From a checkpoint of a small mixture-of-experts model trained on Wikipedia: a shared expert of 256 neurons.
Below are experts of layer 3 (counted from 0) of a mixture-of-experts language model. Rows are named router (the router's row for the expert), down (a neuron's output weights, with its number) and show model dimensions 192-255. Each number is 128 + 24 x the weight over its row's rms, rounded and kept within 0 to 255. Numbers have three digits each.
After each expert's rows: "comes before" lists some tokens at least twice as common just after its tokens as in all text. This comes from a sample of Wikipedia text that the model never trained on. Tokens count by the router's weight.

# expert 82
router:127122140149125158059113094138103128145119097120129183107122108115127152116128134176132108132101133109093149168110111086122136109144147101085145114141122101051126095101164133111159167119121096
down0:112154177111121085126123137143157145124172119102148114124135134145131091128124123165087124173106113138086115106120166130124092110114118121154104136141147111139163145128121136117144095131096139
down1:151078117119097134117176133094198151120135132135151155099137101110090128155112127106159154095119174142111173141133111106111120147115104118140105078091125138083080122087100117076111134170083135
down2:127128172137080129167116143119127078121123174162139120135137117144125166140152101168137145137110160135143092131126078129146070133111124111126132135134120162140112153122152154118158108104174136
down3:170119133091136127155161133123133140142108102149143144107143144117126117138124137130108152089122144157120148096153119078111128124103165138147119124141162146085159149135149133096128134100084119
down4:135119108166137112170143125142157128134103136138137117109136135158128148122124161107127114144140114128115080125140106124127142144149130111088147143186141146124103130148157111158117150136077121
down5:093098108116119147099117096144135147096157132089128171144163135093153104128128097151127083137121159140118126137137148127151175096134139094135094107100134109112131128164111112095137171155163163
down6:102120166121127125127074154120101104180165112148141127120142111110169157136108103122125122135146156140120138093136078101121168151112145118106150138110132136124116106163104121164160113148131160
down7:125118133125131127138127114120098163120106111127122093081159154122118109129130154102073137111103143144100159137144141178121109131130138180132114105150185131147106124090105200100080151129128167
down8:125121114130120129133128157130082105109156160161123077152152085133126134139185098103137106136150137098154168145141138147129137120092192114154134118158138146125159170107159087099145127123181187
down9:121137127128087138125145111157144104134095134178125176148096149116131104146099146120093080146136143146150108152138113138119139128094106128134150139151084077159133127130118154129193143142117076
down10:150142122145130151132101117133144143148108145094111157128147126135164160093119082110155123173140177128113115126172128115144092097162173107134148133088121133111131127123137108141192131152151088
down11:095134122140131089121162134148158121062102112137141140150126143142157138143147119155141140092114086137120133137145124136104123125139165146163140101122134155142163116187118149154128139103126089
down12:135152148151112137144090127143157125115138161122097094097100158148143134177140102157140114150145088147099138146109145119129149177137113167115139129130153089063075147099139098132134117175145131
down13:136102129146179115114114127080116085164133190130120066109118153155141133076133102146110114126175116126165136152153095139111130107116145152141124123175122104159136136161092137133117150151140154
down14:176123091192118095134100152164129137159153157099137127167144130171173103117146116109150112165138104130124111099159100147105133103177149128125122125152137121131100106150153146140101107123141083
down15:069145142179153100103119067158166131145100133131141162105138114103144093150129124130142083141107131115085101073117156108147127138142125129144177161120080165137138104177133127145118116136165063
down16:089125131122099144138118098151121100149137151111116145127109128112143168142146135126125124169135133119137140134121119133117139131122136165123119139149088113145147094097127147126163165141132117
down17:156105116127133136142119117103152102127149121109153154157143153116135157138091110113158116105172149180141154162112158132100152136199085145149064098102125122132153094093112150174096142116127105
down18:112159103098128160147120131126112111163159099122132095093112140095127109159125139112124135099141109091133149113121119165108154097105157127125086141153165161118134117118125113140137129087095120
down19:142111094096149212121128115158099120123134145103147158081125128086120151150125100105141130088142134107126103107141180133147141117090112097139135135109092123136163136142080110166172103189128121
down20:096127097094154097141124133131119107108104108144109159164087162189155160138119101125103193122125118147092136117118143137148185106080091157183097120126126123126142115147109151108096131095145147
down21:123123117127129111140148104130147103146126124092130153068111123128146139127112158136135101150104118143153186119093139108125091158140100113172152133178138116131123114158149133112090069125131090
down22:187127138131142177109137141108156121069107082152135110084139116138155067167137179106105127154139116092116153111186173130136114134136140116110118111144148153137137153144168118134104109129101105
down23:120114093098121150128111154124117138156111133124090075106110081099108128137147162103148145157139141183128103191142168121160135140101096120144087097121160138132086096119083121120114113158163101
comes before: " to", " the", " be", " a", " his", " have"

# expert 72
router:201123142136122136088113113150124145109118133151095119215108114112112103126132133161134138121135135101093130149117106128147128117189112077149082124141094118120100148103135149112127163132129125
down2:123127141138157122109140091110162117129149165116141129150123120132112122157147152167118131122096117103134100101145146170130118155154090134069122135104110123074094120198119134195139119158150125
down3:128189122113116116157143142146168123131185132103146103162145102155159193125117113107097111086124140137153137118138128177111145135119113128126092135124150101166149131169167118134154133147108138
down4:138102117096078163120138185126119174140115140138111127156133153117126112111107126116126116155110124153147150158069145146136137145181107188181097159126141175162112138116154165110078131118128126
down5:132165155106138125101115135121103121137100143147123128116093168148168115141127130174133160137141113120095088174130125135136165114125144096123094097075133133101107112127119160096130124108155154
down6:142085093115141141128158117136090134170127089126122143125159149125151133145114117160150132145119116121083118134158120129101087134147162122175165129156138082152148110111140171137132097114148112
down7:100117093121153108142157111113164087092102122109096139108112132095113136135125121121114111059174137123091149112159092128130158145137134145127129137142092156096116088099074126114133115188135114
down8:140143158122148123148101156115119130122138131097091115138096135145139126112142099119125086160144168094122127137138162132104142132137165134147128169127089129133105107170148111120127106154147130
down9:149150123145119133122109114116130162106133082136115141118148139105141098095110136150068093140100189108151101119126114126147152134138133147133115102108153187100144125151109120148123142137106134
down10:128091134110133140110159082122102128141140147089126126159128108155104116100134151156159128124113116118149167097131122117121129129121097090081059122111145117085139108111129134111133103156120096
down11:159122121100091100098136130123160126132110151121083089135061117150083136077160087106134135116149108169154103129110158132153102093149144119122153113127115125163115106139114113113140086103120104
down12:107125145098148134105169132145136134143122113109119136107099156134114078132085105137141123146156135144100129158116091127134103151079096171147130191089135164138136089100100122123117108132102126
down13:093168141101151134148155143130109149151123145119115117129118176128116099133124113104143100165100163137173101155097088135155107139126069156104155142154138159133124163100132101138117102128142110
down14:131162146121115071129110135120115130154126108179124131143133137136174117154134116132113110152065166125153139122174129090132124147146099135136128111157139136141145129158126170125149153104100071
down15:138091106159178102141130160148209136103109139140131121131063090152136158182163129114136111121099115126085140126111110169129091069138125188132168106085130162102145129125118121114156135144096125
down16:141132146121129105138149146143135143120110170118138139115107154094130144128133099118108092088113148117186100155142115108168054082120158132142085118160134145115121148130136131115142142149125066
down17:148108138094120122119136146124104145123116135162152091123119116125121161144127144115136106138148125139166088137116148148117114138154151124160146079119124149108116148138105108142157135129131155
down18:129135071103152148129090114111101204085114140115146167073134131154129127100134168131133106137064138111138128145086154143131119122140090096132155110104124152119120175139115143115148145116126163
down19:082147092135097119153141132156168145133143132150113140149121109154143131171123114085148079117110142116092150113135130120095146149114120146091114133165130130094108129165171153142110118120121152
down20:165155104158132173070140123174133136094171085138101145143106128158112132140135116141132096140146119141140148141136115109113100184103132148082101130137128116139112119143135135115090111134120090
down21:130116151137162132104160129095138123173117119094129097103108112161081098190144157159110135110115133132150113143140125114071113104143139134169190124136120111124073121154152123094161092139124131
down22:066084125106094095113131162127123134098134127080108154111090135143142111193135140161107154070136136113156156150151128144133163173141104123129105157128150094145122144114154164115113130127104119
down23:130153178152121129141133128066133124157144150163153118115177133100162111143111128139159110109117116125130142116135124123139149117164104138094114097170136129150128129135141145141101137162179088
down24:087117136128112108125154119140108146127109136112150103081129159134177132142096149150156128105114173124109151147130112146147148102141126124158135099124151208142147121138173127118158097184130124
down25:103092143127125136132161144139086129101089143124106149126137114147145099138140167103109148109173128143142122079136157114121174120125163112100105131102109130156122110107135103167109152119131127
comes before: " the", " a", " his", " well", " an", " their"

# expert 98
router:105118140148138118098131076129139118125162112185049151146131129126122118115082133166114125152169122095124142235051122135137128140119190085119118148131171130117124046110112133116158150102095119
down0:102119111109131114170104088097109116132086153137136155168113139133168106180105144137102141151128154126161158156128107086110120145122167148136111080133120112078113122149125157159136119093104130
down1:130141100099139153110145148116135139081154137137163156129111142126132086160127132113125144145088124105129119148107095085100123126105066162130099149096132129127112143106125154077119149069104157
down2:165123121133144134122107134110131165107121096151158065153098135110125133115107153157108102157095164138114083128131121135133136149147124126178151117102179133133089140159119113133145139197137152
down3:133137154119100123127123113120112149132129135147118119123116138144117137188138090148121146072092138115131119164133115110153159138152107114159126125128103107124105103161144174122103147054132133
down4:106139153117085108170053200147120139106109136121146137130118111133151132089150112093165165146115138119180112113094127121139145140109133166138150124157122155132128152126097131098140105121158125
down5:115167137118119115111107121121131138097126169093135126126125124152101114137119153127150161155180125133121135130093142102127153179130118174156125113160144145129121110173116097117090133123115116
down6:126167133123111138097091158120144135102137174166170094122130070140152162134149127154136138126129133156134114077148096097113073105138114165162149115141139154186146148136115110086085153092151112
down7:157113122158103125127121163147115097086073082116142114111162146112114096092106117168127137095109105116156125121176094133179091117168103111112083143112109119126116098158100099110161139106154142
down8:079118120126122112122143105142159154186187144094122140113135106146136144189121149098097134126151140118118125102083179080134173111105155184141152119136144139164141165138120167130098146168119133
down9:148123131125114143126152099141161140127120118137138119150168082127118170135097096108124146159113112130107139167100171115147139144113123154141117115134161131154167168090090111119147126163128109
down10:154160153139082156137128115133149112132127143078105128118150131095140103103148131119115109111153108118086114122170137155072081102137132119122127127164112096126142125103127132188148138104136128
down11:096126125143122121134126134170137143139136120151156098139136146109133149133091140105091121170111093159140136134129150143099164142102120169140178119153179199143127119130105108142121131153165150
down12:178169098134115162160166118133143104139142140123117103127123120112171107143110115126107171125082126153138129125101157149105115186125117098130129115131160117155095143117118129148073121141102116
down13:090147109114120144143156106123151154114161139156130177148134125123179142186137115121135120137138132091132145110125117120127158105089134165106101147140130131119136133111124157116131112108125125
down14:146083155131132165141122122162132100165142094115136143067128141097126151093135133091133111136150124135110135135145133178167087099169145154137179109123148140140126148114122128144131114162159137
down15:084093095088131107097150080116116108155111172140110140085101149155119160129092152112146180154107175106131106092097134122149181106092129152135137129123100142152127158139145188134149135172125140
down16:148097131136172150130111140155171140132107087161100115160124133141155138112165141112087098151128126158107089103149087154123107094149130150123152134140122162106119188116135101109133129181126104
down17:128147147171121142141054141116144138124121154111119084083120136138146150147135112149177141076141126149166127123148127143088090077099162133092136139104172130137094156136139123120171121109163134
down18:107136098136129117106152109143084085122135129095110161141146093093102132166173146109154123118146112159109179130154125083210148120111149104085103098125119120157125098116130147159089082102156123
down19:141131123105119113162086160115171091120120108157096187145127114153140153151116159106100135055147126174125151128102162114145163151108126134144112168142091117142145119129101143132130123092128100
down20:133157103113118128114119118067124098121097159151130069113150149172125126111089133119109133124158092106158079126125143155155140130146127155132146064107118095159153111176162158164149083094126123
down21:122126117147107192120123123132133126154109119085117153122135149076145131201176127100134109147117100106110117150162122087091112104151140171124117135124113111183129098120132129117113085142117108
down22:116077101170108119104125132081120097142115112145081102130101091145132090153170117112151130155097165106137138126161126119158111174116107117112125080109108121132159119163101154138143156093118141
down23:161159169145128127143107149104194127147143105124095113120153105143136131094136108137104131114111112151099145130108189182140158100132128141161131155114120133099155165123129105117172121133131122
comes before: " The", " He", " In", " and", " It", " which"

# expert 45
router:191130121102127158117114124127152139136070171119147143121111173131117168138111153150098112125129134132133117112119095126129110174149159117084123122119135102111140142111173134119213122130105108
down0:096119142122116154133111089107129110123120137145134108136130149133144134117134107164128168155118172140199112115127058126112139154160126111130122137161106095122112161132077136100099124161117122
down1:140072116144094143136158151144117147103108100115133127093115116130093117157118168133163132049166109127134133147136156164149100167121152143130128138150092152122116142138120137118169102096123135
down2:137143128126164118122130135113128129136159174129147095159128111152145112130121072159133154131156122147089156154122125118129149159136122099178141152103132111121124155163157131150121111123117114
down3:126163140092205146068129136087138120136098096152126178098112156143117157141152123122155122095165126176116144101123129112165150136104105137137124117094152164105148115141150127091123120139164122
down4:122137062123091139164147171117149113164080168138142157143122152127119099102147127116161149183169099123142126105133150144160140108109105145107143088102099136137165104126116122152092139102106062
down5:177124109128079152128123124156100142090137114085118135105123144160130135129120127146142168106151143104083110135103157143099141137114112124146139157146119128103093138122115089170126148144152146
down6:169153147168179168103113137099157135104127078120121132132138130178148119074140104119145183113115137107109109158104138123126149151081099131137137162127121150116133130128171139121135101139104123
down7:162121164139127108134094094119141116118135145105134146131098107106105134132131133067101103095111096092123109118219114120130116114106112102137190140124110131138163098114085127135133120115129126
down8:130097116096150168171100138120126148152162107158136128102130119118127155150140159102115142165104149090086157118105126120167150100106107157149128127103140128126099130135127193174037141166136105
down9:091161118113140114137109101122159177131114162122119166121152086125151127081117137143163134098141139143145158112093110166118141106144147114144100127152123108112106130105140126145126159124141079
down10:138142114142082105125138076126134140132117109113104116183117165122112106139110116158132147179100153135078145144131098085097100123115136142126122109132073164138169115107132097124144116118103156
down11:091158102145104117127115128113120157136152118157123160197166126121158185124159177149107130116127123104134138146194130141138118105135107141117098140160160079142100155121115135143137135134159162
down12:072132135120052086155111121165117120133131100099082115138143104123164169194130126130134171090135113160154120139150105114136112159147093164120173126139126134153155129131098119129142139161130141
down13:125144078137147107070132145135144139108137143139128116100138132167105100154100137104152142135132109084101127118141156075133099130103151109159147163124150134159092188142163147146126094155151143
down14:134127122135166125143141171122142130162114105108086095139094113119074111147123134121135121147120096150156113171125154160119148163130111133140087141131155143112131110156152136148101137134116128
down15:126160133165105150126116126134160150128143142139136128127122119104142080134169127141144105128093140172138126128076148159114140099180165121116088140124141142140141120145164150151135159085129116
down16:125126149155126130086161158128098173116159114100127130117120101078142139118158105139153131107117124097124104132146101116115110123146133138127135128125172122138124064119121131087146124110153155
down17:087105095154165110105145104148128147165079150122105163146131135160128165183089111102171138127149115151137117082118121154142135104137117101113087066140109120121116102109109123113103127124123095
down18:158134159096141157142154139149134157088147139140107150116138112142156119150163121086110142047106110097114141152145144143134094145118129115102118174135133146130089171139119146139068124130157149
down19:108142167179128106139095137130118096126115139135130143121116164112149160131144116118143115058131135146132079119131111155143122112133140191197129133110124102084113124164089117152136140106164166
down20:184136105097134129106144130158114120116141134130154148093121137169129135148132105191146106098113159116106130133149116117123160142083128155119116120159105108121142151134139114110081151100132142
down21:172106063123127112163139116131145130120195156129148092105114163101119106108065174122141121121138103092092123151109115114136162131133087115074153110181098115137142129127135103139144149153137111
down22:113110142153117142142155154108145129119167140146122123151150129152135130108136149097117160150108124151130120126144116118078108097090125104087097118138140071115103128136126119114151154111099158
down23:123117127098108181140123116187144116153118152156128096131092154154146123156116132133109105148073160189120109136144121100154090121111119172163128152120152154150108131100150135099097120152157121
comes before: " ", " the", "19", "20", " (", " /"

# expert 136
router:124122158169182143128129135149143113125150156139115135115096141140131105110089151187099144114171062114110118193085140167139122106153167102118101120113182070106146117126130150085154103139131120
down2:100104143127153163155127136137136117167082128151111135107098137144140138121102111148093150096088167101118152150155111152098099136129113135146129112147121169139123110128090127132104138087115144
down3:101130136164137121102150106147105148090109137054115142099147108110129130160152103148118149164123113156109160134136102113146151166142109103136075137128111126124133122136136129152107149080117110
down4:131159117170139080161117121117128161149136119147122119147149124127166135147100140087127165141120120106128132113129134168148163133136124173094101069140125102130162135113134138131149133120156187
down5:137153131136141127109086145103114122134133115148126134116135108112136129140149131111139128045138155141146106099117074146114141120121108178136133110161144111199158134143083129140160118135174128
down6:107155118137108119092095155110144143100106132167116097117120161135178107109098109155162133153123117102118108096124154124086141115142139141161099088099127189141134112130141091134145101161113088
down7:123118130108152111082129139152126091158132110111166136122106142192131108165163109149188155106133106159096106141076139114106142156137113161129118122104176158098129120121144123132187155103143151
down8:144140142106136102109175112131140100146151112116127122091146106159118147154128126105134074073164120134104139132095113112121178110113103152132138121124122133174120120151154120143149107101134119
down9:077135165144087142122087106119117127083145156158075133104085112147159132145146148140154147133099144117152139133170152124137133145115093143161143147155128129142126171133133164097137123119141130
down10:117117148153179106170145161119144177136138144136117117153123156092154120131110093128141129112132158139167153155172121152077141168153117112131114115187135123142144168108155131101101137113100121
down11:130125100134151115151131105139123098117125150133148129112131195155144096168154131148107138103093156099114130095138112167123115171124111151171125102114090142137160129153130157162141121144123093
down12:114142070112117160144144168122148130144104147164130149124084135123128127169129143118123125117146172140153132106112132138141124085137111147109096138132137129134123175167100099119146111106099133
down13:101141118124120124129136103128140127114059126118111106096116105130142146140122137133145119065142123161169161120106113135147135100122118113114118179122145153100109128167085127122068131143120097
down14:130118097142085121097126101121172179109114136102180147121155103097107133115095127092096143110099129095153126100114161126130134127104120120127123153072119152090148117114127143144094149130129128
down15:138099096091097161107143150122155164137115117134184110094109106091138148136144102110130132116130136137122148140145147173131118087150108126104072152108121151122122140147112124151099138142146115
down16:150125135135186131131155124104132113134132091134136078134086090099118110078138129121117110129128098144186110098117125173097117130145156147126114106132108130164151122124144121182116118125099127
down17:133104141136130158125080145146133155150125118128138116111109104146146168136122103128135135119114139103135105122161097142136124098126132104120153101122105130150113162156106140101116144089112163
down18:105109159105121104088104130119090128125127119130127103107123169160134135118113125088133150072137113125123144146154135033128104136103110159090110144117175143158114118141095151120103164086125124
down19:145106132134126142131127144119130130169154135157134151106096107115106116089172116114118107120158171124094174117138090085104112141074087141116170122121126136132086095108137151110152126110157109
down20:170082087111128094116163140093126131091078143105140105104144101141081124132143139165096115103172140124139123205146127134094152147160136101151155132131163160134110108132171128104161107153167104
down21:163122133138139112141138098087154136056121130114139112123167109141149112141122152147137123114138186149113106113096158131120140146117114118112111123167126135118095148114125130129082151129139105
down22:178154105151171114146142116154161110151103127113128124154162122124131133140076145120104160119087105113144136145161111122178157097134129113165152094126114094122124122135125099090134153192114101
down23:091135125128125106163134110122182119131167126177146134123131130117127144186136102102125142104117168120143112090125137103139191145138119163164073114150097146131139124113155144074156089150161147
down24:118177109137127135130127144122103113135128154110095158091137147128135135136144114086139109141141079114139170118136146157112151134168170149085171106103134149137100131125108106116115115066131203
down25:146109108121115136141173135103127097128151125133116084132139141140126091121100152157156124152132140101110147131123107144151116153153092149132160144077175130112135081098139117129147148145136135
comes before: " ", " United", " —", " A", " Nominated", " The"

# expert 141
router:114148140101175097120112129147143169132148141162080164112163151115139122116106141151127069133127129124143121165112079122150146112144123121104123061084120101067120122111168143137161124136049127
down0:170103088137178149128133154128115132118119116142135090092154155118161126150112133156138102099150088148105113132083092128140107153147080121145146131095127130144160122104124096134161131154165112
down1:144149132207088163110138112160098154140133147119107111168086115167133119147146154099130079135169129105135169121151136089101126125128096128116147149180093101114132093150135160147167147155170108
down2:092137078159130129139087105121141170118138156145075128151144159131131164131167127156116105125169126149153129076132099142082110134136163151100157133101170130116067109116111147124089145149111083
down3:137134121138151102135105104100138122115130154106103169131128095182175070139106084130141097131116141126123143157145146100099123154079103113125132121163111129156121139171167141125121152093120094
down4:154102181155121128112167126169128116134114115142123138159141109109159147137154129150174132123102115121117091161143134103109139094113086149174125134158092148129100111142108155148108108158165182
down5:103123136115132085164129151191090159123110123153134146083142154147109096142161130098133140113158121127121180121166100117116146118151155140113141115134110110173106183130183115117193094118136095
down6:136110107087095154100127146124122125155084164143073155118116134107109117118099164063089160151126153163164143165124118130101089143113098135108154153171163126139143114115144107082135128143149153
down7:140138182095138110132128118061148149110165145172118143149131171114127124140093129160131146084145145161076121144132131130137135087107104143132123084138140115110123149150095117133139105155129126
down8:146170128132108110108144129158160158124159192091139113168164127126105123137101143109167086096158136120107158151146102086107143119123140132174115110127121129133148061129089122139182121111131110
down9:149154119123115096175159085126122115106121132134136141114146072131123114151106160095125122106113139109114131170147053101138130132124110088103111111133124120101105114119123131135111139171150153
down10:084128066112171127093143106102111182164101107100105107159140111155135104107159148115154104144137134103091090170129098103110133112084145143113103172131119184130151138120108161108130166102076163
down11:142163135113141146138140157150168148093125129174137119163125122154119160112131133148130082116157127118146135103063172121062107110099150146133105126114114096143135161106152100139147126125088146
down12:141140126152159099136174146128092163146141116080148122123119097185126079102155133126133101111134129127126148121117130117167164115116123113150125142140119139080123133131105059094115135132156148
down13:085160154158130160114147133181129104119155159093126101137080127117132133164148127113121150100155130151128153102139112106092144099138156150091129143097125124159109103150120127119181122076122109
down14:157141136148098117170115123156149136146123110068090123125149124060128102127129117166061108143149175137107099083141133119158161130143138135182155137158124097127184097143133169073127096107124141
down15:124104139149086087153104144158139141100128099135161095137131159148127073144096142177140151105131126111137126112132133130088153148090126134125123136151149165147124106171138134127085085137119091
down16:140149149109146094138173125107103116135120118111137088131116115128102105144135135141163113140117130162111143125132068171131088112119105139136081085091149107078118126159120159093133168110086141
down17:136127116139071178102116116106146124121132123134145143150104096096144152112137133117110142112120127111130156111133128145138104117122117125121144131126134136134134141104103131183128143144163099
down18:118131099147107123113137141099141155133157109091151111124174128096113100146158136149067125175114136146103134130110175123179143180128132141142134102143168156108155147123127159127064129116115119
down19:137129123100141154120126123145163126151202109126091112123126122147155142099141103144141126081133138136083120099111153161166167103107128111083098140123160124128081131138113137140124137151108094
down20:096111188127097112136151154127106109132126133101162087152125084108098166125093097118132139092135124152077094144162133103177135108128130132133153121173117125124139107125120161101149123154167096
down21:110090140103129077163139206138087120093145145143121105103106130142115046142109116148097172167152087139126143113113105110126151136106147152164139127156178112134168121132100105162148107156119145
down22:123129131142112097112086149081116110128149151136094115098155114132152137127134128144147132085156150090106133123107140112135115144098109166139093110139097140126187108136152127136139137116101124
down23:134149134088156105104116123133122138129127097150089124097146133142152089127068151107105171155089116139111113174169090145113123124138117155129095114135117135159163132113088097172124131123168141
comes before: " the", " a", " to", " in", " by", " his"

# expert 118
router:134098145122118123080136090108158125123141077186090107126182123139111140115092134147088125131148153071093149152098106125154134129135189113128136090130093076104126069126119142152170145162111124
down0:118126156107149111129101150163104158129105161077154120138066143153136138155124140099145174143118058109095128131127127102139164124155143157160167078120146157170119163141135110130134090112137116
down1:140138139099103160118115090072126149128149164151186091134149127123098163088132141140127132113163096146160146145146127161131140105147095121165148091136159130171152148114122141164122140125119086
down2:083122165111125142102115153134185156115113121148111138090157107147127148170094134133150122162135158097208139159105088153144120127119153125117126145100119151150089145150111154139123125182127168
down3:163117143120115129088102106135129133127139133108134114087121139170089141126086139168147091096170119104152106127124119130157114154107124116122174143085105095156110140131113155134151127100131175
down4:111110110111131179134143153149115150149150113122105164120113109123129088133126103097144148081119181117133119094115121105108128069095134177126142143100127146149116092117122154129115140117163130
down5:159144156192133072107123114153152120151160110075115169099102133140121168142148138134125138101095123138177126092151107145102096123142092144140107088144130095126147082142080083151167131135059125
down6:127137147159130128109127110135111105126107161108140201132163132120084146114175129122110164059106126122089130154182121122132173128106115126155109126182121155089114140099108148128112130099137121
down7:130167137122153137143125138090116148173145128128117134128095081123130122090133111093133118078158084113140142141106094122095117118130147133098121104098132122122116110146149136145128099111139128
down8:154111119151112102113091153101139099126156125131138130138044126128149089090128103164135136135116112162098079149123158095141136154142090154111127137124134115096151154137136131102151152092121097
down9:133124096156153109159136123067165111076142113121135110121139122161110102153125132146113174136108132149109140168137127118095079104144109127096114112098136166140126178116156138091158162153150111
down10:152127131128072158097164114123098126138126143120143111132123177158119127179094156122155122127144103129077114170138135136104150152125137112081118134109124086114066127119150165125132157174116170
down11:147151111125118131104122158153151142111156122167129089127170109165144129153112099159187132091135160077121115101131123092094106147115162145127120101139126141100112158198154130111098143080151143
down12:167145112124150125131142096095161126106132117085148103074133120131096096124152141114129139099190086106132096143142159132113119122113120144112181106177144145134133119132145150146127106156116131
down13:102135152088138139061127110103142166127139097120082122147153156165143086158156126132125135136145113116112156125132114117163142140102080129119145157136163127130094159150099173103094103141185156
down14:154122143100124159137150098096154137094120149130151141129180127160131093133123095128125183164144132121128133130109200202093134160099126139136115123113145108112149072162130122118092121107139123
down15:139127149158141142112128132139160121140121122141154133081136127150105120100139099125139124112168117134100134101142173133121137101126154162171154087129116161114143161097182113156130143099121116
down16:089117143127092131154148110133152142101152143148124119128158115119124142189130111103133144130127138127108131120206136132123126159150079141113121102143160153140116156102087097098141101136164116
down17:166118126102148137131121119109050137127126109147149135094108113105090100134143107147107106117163140099122121091113090159175129104148111122084139121167126186103040146117120121131141129133102135
down18:106160092121132119096128128099095092117122158113126087138106119133134141096123125108148129099130105120205088131160122122137147139124115117139158109089104098174166121184154118159169080153172142
down19:147138095131133101157120130191108147160148132130128154147170141092096164094147136136148104100157097140139146078143130106118130081113152087137124113137108121146146117124115106108097138122118154
down20:137123130123141096094110160113141068128130107148130095162150116153166127160111138132137131126132143107130080147129122123103148143102157148160104081144134093097126141152147109124182129183136128
down21:133129134120156083160115151114163167131163102115058100131141094142139147116122110143090112135142126149166128124112115140134091100138179136120167141086080150145158150130144125157126147140143105
down22:134121132108141122106091116107157127063114127108114150126152165098138129161141140165109153206139114141083147161129123125113122139133085166107127157142138115151137138097153124132096110100132124
down23:098166095122166131136132141146130180167168191132145155191117156120132098120121109127116100145157122131115095147094158129106136123122111117159127128128133145161125156094161116115108148070143089
comes before: " and", " ", " he", " the", "00", " but"

# expert 24
router:132162148093104141087131160132160130139142148196135166154161134104126145114145128169164158161083126104118101133108124126123145092130120106123108141125103126083121124133124159134193195128106123
down0:135129099115103144105127170095123109141102118152118115168105179133137125119138113087143157102140131145110158098120125077182122114124129156156166127124151144073117113144124129139152143091142135
down1:122131113133109145068142135112117120083117113155099154145142143146146150138187148135128190138127129162121151097116131137120145178093101113128070116125105164090129115144133126117149131133125134
down2:126120111185170134122187131157119118081139125137129115155137159136124144134147130128123093090117100130131106111116063109131099131131101180106124175082147132135139088161146152084145137130108130
down3:133137109107148125113075144144163130118110099126092157115131119096162145143129144115149112105122143129107168144182141109142147133097110105137141096148078096112133080150168126135133127124113101
down4:126144145105135190101130120102109118081140127100133101127110086131156146135141151141122116173109160140114126130128094105146081143108149131155141147147137129151111173120107156136091142139142102
down5:160150122160144099074125069150153149125157129116153125145155123091140145096184124118158140134129148159137131107104116170125156172114163115134158090119111126138148138113110102136134135112143176
down6:086124147093114115131158157123176115129141156146126150100121113124132144087120129137124135157158141123160138112159112129143140123128110131103128091126102162143159146123166169112084133088116131
down7:074105120123134135158141110104093118094138155092169101103132128155115114144146148111144057112148123147145157134154095122086132075105161128156146117161132113148143135139121122112100110148111106
down8:149109157175105114127136134158144111124157160089168207097118134122138150136083137120137129146109134152161145139101081088129141137122126164136171175134109138173160131133124081134155117148105110
down9:125155144118166093093109149134164140098110148132102122135095129103168130157107096143108184165101175117122116149093144128105177176091132133152127130136146167093147118144099125129116128107077092
down10:109081160127146133121115119141113139140131145080153106133115139143097099103126149104165125088191133112097118160120127118147103133078142121122137142118131159139140132115105138079168107168129176
down11:137118161123190127132121139125177141141146107096157146155137114152150128178131145140091126122123142147090151124128143097079163110099093145162173133151152128147132151143108141119129091105106139
down12:095144100141124098146095094130154189109165121122120122111149157148131121138148129118142132109130124136171113103184104113099115096126171118127118139163157114161107100214119110147165117118152110
down13:149164087124151151130125127161139093155159091111134127131070133144150074102135149092083110152118137100106103100159150112136108121096086145122133097090114135151122122121163156178133146108144130
down14:171117124133071137129122142128133131111162114110127089112121139132121142097157157103104148129145123103153138114169125141128092128104134111151152181130124118101114135105123133090145105151104138
down15:117147133121137068132113139125112201102111147144135102128143164156122119089135133112149178126126133140165122143086163135123138142130154112125132167114118144121124161159124127161088157139147166
down16:144136140108155111121139145159164095124141123110124159102124135154136105149154083147120117068146142086133107135166100103125102106141123138089100147117136098155116159137134130119150115111098113
down17:122081169132152156159116126147100161128129139125122118144105140121133124118167125084156162144128103159162145098091118159083091102100158193100158123131123146168139121124124077161139151142127141
down18:129135125117152122150155108158096144140103112077154152102076119110126115132106136123171101123140116139133114137128144123149110084163116122161113111153138170113137117125111161181143141159119128
down19:129107120131129204112083099123122124107142130142098135131098090148151144129116131129116125106101094179119169119137111147131110142116132126098149127104169114162088098120122148111114144130176147
down20:114134150133175077121176092093131117121125097158124115102121137183121132110091163099163123080097121103153106177162134119148131069116120109124097161159141141133134065140152118114132129144147121
down21:089131142094129153163156107128120123100133141136122135139108145167081104118125178097160141161125117142133119142146119124158071100138149144101112119092108147081084162098118099172129075183117164
down22:143152103113111130107128103128165091095133133156121151169150111133153143143125108164115110152097109119128135149142115130118161154110101142119099157143134133097067128119096176091128161126129145
down23:077095070129129095141152080135123140123095131160175143150103151119145121126147113129126103138076131112087120135149115125135133123189143130125149143122105127074155105118110112147161116119142142
comes before: " the", " a", " he", " it", " they", " also"